Below are experts of layer 6 (counted from 0) of a mixture-of-experts language model. Rows are named router (the router's row for the expert), gate (a neuron's input weights, with its number), up (a neuron's input weights, with its number) and show model dimensions 0-255. Each number is 128 + 24 x the weight over its row's rms, rounded and kept within 0 to 255. Numbers have three digits each.
Before each expert's rows: a language model's description of what the expert responds to. This comes from a sample of Wikipedia text that the model never trained on.

# expert 63
It responds to: Census and statistics subjects
router:124133145144158111154136168165139115125135135110124107145084151146128111127119154136109120104125121094190164142151077105118154146108095178130138089142136111091121137159130099105105117130132104108103128103122155126069087119148142171131127138121132156089140108106147101149120135077128105140106176100140123110153170126109109129102095126113123160078127074108155105130098157099113147121097139120164138128151123134154081145096096126156123138180104169117175107113108154124102118095090114097143130136174140104098114108156170155121140136128121144127096149138144137141147130118118138130086149118169105165159127152107107114141164158109117139149121089163078094139128097144101110085128106126158101123123165141144133145126175148130098164132151114153140144180120139114100149099097110
gate2:109109142120133104141128125109099154108131095059155146104140091160164112138164075120131110098173086108115144120116166130097146144141147110112151141105129154104118108134126154134160137174099081112146171103144120085091144122119154118145141165128138164181138132140109127153076144091136147095134130122163167091087118108122120156100095105116120142096167130102133138122098177123105132133134089149091125149119167145138098075135116167148105126168117161127099143146093144116109131110127163134115126129154141108153127154117135181053083097118094132119108146127099132117113130126157110121075104143150132147118145163107124116122126120113115136112082118140113155132122178145101125111143144178148110133114111142107131100132134157114129122107154129119097128132119162126117157123086178
up2:151120135130083100138133122098128085108112109161103144135153164108173136138133113140129114110109158136149103116127130150151117153090102148152148119161128118121144113105157078149075130128172133177109116161126122176135096151124157126119149154114133144116111129110130146121135110163094104141120133139112122163190135157090155150144168151108078106084130131151166103166136129099152135143098178153151135123147106103123155153121134065131140133130092077133162131155112164156134147132130143113085125141091103116142105136119115095157197170134130117162172131139149139143140108177104131098147119133121167164104132113133122115094073155163150130095151160088129113111117087123115131116161147111112158146162114119111101137111148127165155116117155131118153112134119122137123116121193110

# expert 29
It responds to: Time-span nouns
router:139118096161166108152147119113126127141141127136129127136079131142117151119149125099130130095145131178123134113128131128094098134142116147087105121136138102106134156138140112153146127138132147121089100177133148157124069145141155130145152166129129142107129161115104125126133085119143147180102114096184137121135192097106142116094163180098184160108141153163155103140118148105131106138146127116131152139087111147139115176102114116131085123122138119140126152154061125165137161143094145085157103093136084127117094156132113139151165109150116141145084179149130071130101101134122111112165140170138111139158097131099144153134177179159092126174144153113108130091121106121121132130158096132156104105088166121117153112131139131135138134104121098152165149149136140115141135146114126
gate1:153143143108093124091119146165142130111126126131107126103135118143086131111105085154109147133146106121094121146165127119132109114073109116129142141169111126106159109105162157151131149147126170096128158139154175080094176142145099141135109116154136130135175107163161117125062143159174121128088131131138124146150137131137147105110138150136110138102137126098153106163127112135134180132131102118142110134128164125122163064105154139095122131106117110102141133124104096156113175168148131122110125120143150137123132127071143109141186110124126097134121115099159191138123085155076139096150150146079133139074149133142153096112182140126159092141134137170116161154077109106126143131135133110114127171159131119116143145152125122115140136160141187092119105121143155126143150120132130
up1:110101104167151123147119119131081142172165162112129102135124148120135089119151129125116133150101109112157123143115121103127141117130137144146145116110140113143076106123089123160138170122108125151136129134126089128131061083090128129111158158131122121125097128118100097148172125125107137121141129144129126128135116105100088120128118082133166090126107119102121145113137167108109123119149165085150149117096111124131110121125121124175107141115129174118117134157120137101112097048103129083142140148136139116104114148152170117122092140100141168114126129167126102134130137095158127140100103110112118123143113130121082148133146169145067108086131115136164121128163155136098081134128149130146106117144145101144102087104127093115069149084109044178150170115133144084106114108096119

# expert 42
It responds to: Prepositions after career verbs
router:154146160087105163152130113139172110121129124138109099128109126110119155114130091099097126135159105112106116102140150086134134110157113151173114149135145105112099141110183145147092139159066159137159092123123136129150104151077118109124148120118153081131132125102114089087113136093138150149109114115146159096100152092158161125126183146146126153130131124126146098149107164149067100113105154132120123154136163102133139136130158112171140122110096094132119151145148132142063127162144143092146129110093152128118122163130120078142074106167093123152161119122107116106135144138105128126173141143117126114133167133098147122141161137133079132110144174128117106117077112162149119141162150138125106167137152151134176116139185092137137151139136163086115107138135140129105132161117112
gate2:128138122117127120058108133135128126138123134119152169154104125136146144132130105100117150177178106113109135145138144105115140155125121141123111116153093131123177130131133160156130106102068123098122113122098112146157161113142127119101159111135178100124108134107112151136127130125083100135102124160156097114068118089132130128139158123141116157127149166111110124116110103089119069150142155126102132129128108147112142108108178159132146132171095167087140120149114103168179067100154169145144101120142129166125127128121168133074130100098152102161074129137142126129136125154122158136137101096134137118171108100134094158111102086143087085107100169129147112099148171132127143151135128137140139107112106133177094136112146146137183123079135133119100108134131104136143084139149126
up2:138150135122078122074118084135119131096115126144139128162165134165155150141135136147149152154127157108124137137154095102104133191134107156076117121127090147118187165128157160130109143131094131120166146111126121140101153110162106150137134100100142116161103093108115134134137127083138139158111099128094117149142137105086080103072172127120107136121157131110125131095111096120114122142118140174115142114144141099123136120148150155140115151179082167130147136180130122126155109089108150123142096124112126114123138115126158119081163100154124135117136118136163105140122126151114131131155109138136074152148141121105169091116129115150067142079099129126123113092172144117093127133137135163122146100131138120158112096075161151115177116122142163125119125179106109121170157153110151

# expert 9
It responds to: Temporal/locative prepositions
router:162102142154139132148110125147147101076146104144131135095131139115133120150116125078121127131126118105140171097115167129124093094158161134150140160144122124090131152165173133142109121151114121146143119125154100101167104148093076099138146095107153139144121136149115128137109143131134160086142105132135138084133145083140141110126136150129131140170141131134118101143099142167139182103079147131081130152155137098086163143131133120099138121142148074142164119127153148158100127143165138123130131098107123157103110138125137123096108092157097163169136158084109122123175118170118154100152138113085143099171168135134120116148134138138114133166160137126094112114137095157169147109132104114136080162165168146078155117091132139158142115151114180116120131082100136134143159153146084
gate1:178161127165119108163165124127117160104121172154134113100141135114161133141140147140140107117139081130119099146107111132159107112126129135124062104166130124149110139117158125164134123092137159078163060113110122096144132137163113130152101120134075156144149131112135114122110118136149161108173130111147163126135096117092168135090132123104143108132140118117142108121124112145113161050137116133126115129124118133128131159101130136158159127099101141129096138102158064080133134091085129099117155134130127133171137156115121117180123090160143119154128166090119139111130133137116113106101116135135083142093112117144138114159093135109169147150063108080126182166097130140125133143111091133134149146090119138125120132143154070122135114103119124125150117113114160134122128097118184
up1:082132148093102118161133147090124117177123109086125124166131152144076150139133113128162171127111157123138137077137144143106135136126144140124142150082117120152181160158126147107101150125113151167103170113102130141129109110106171135150127120121139111126100194129112130151135132105130087142165124146127123158135139119110122160121135104172126138107118148125121118144106147137112107130112124108130090144109132110104102120120143116100108101167103150128126109163123129135064167135133106134158126108130138094098137111172196118101132182100158082133167135156137077102116151100079118130123080142125124145112165151151152110119150154127148104128178120108120111060106119112148088150111165075136107110115106151130132124151114168134088132148109085135119130132164123123098104151111100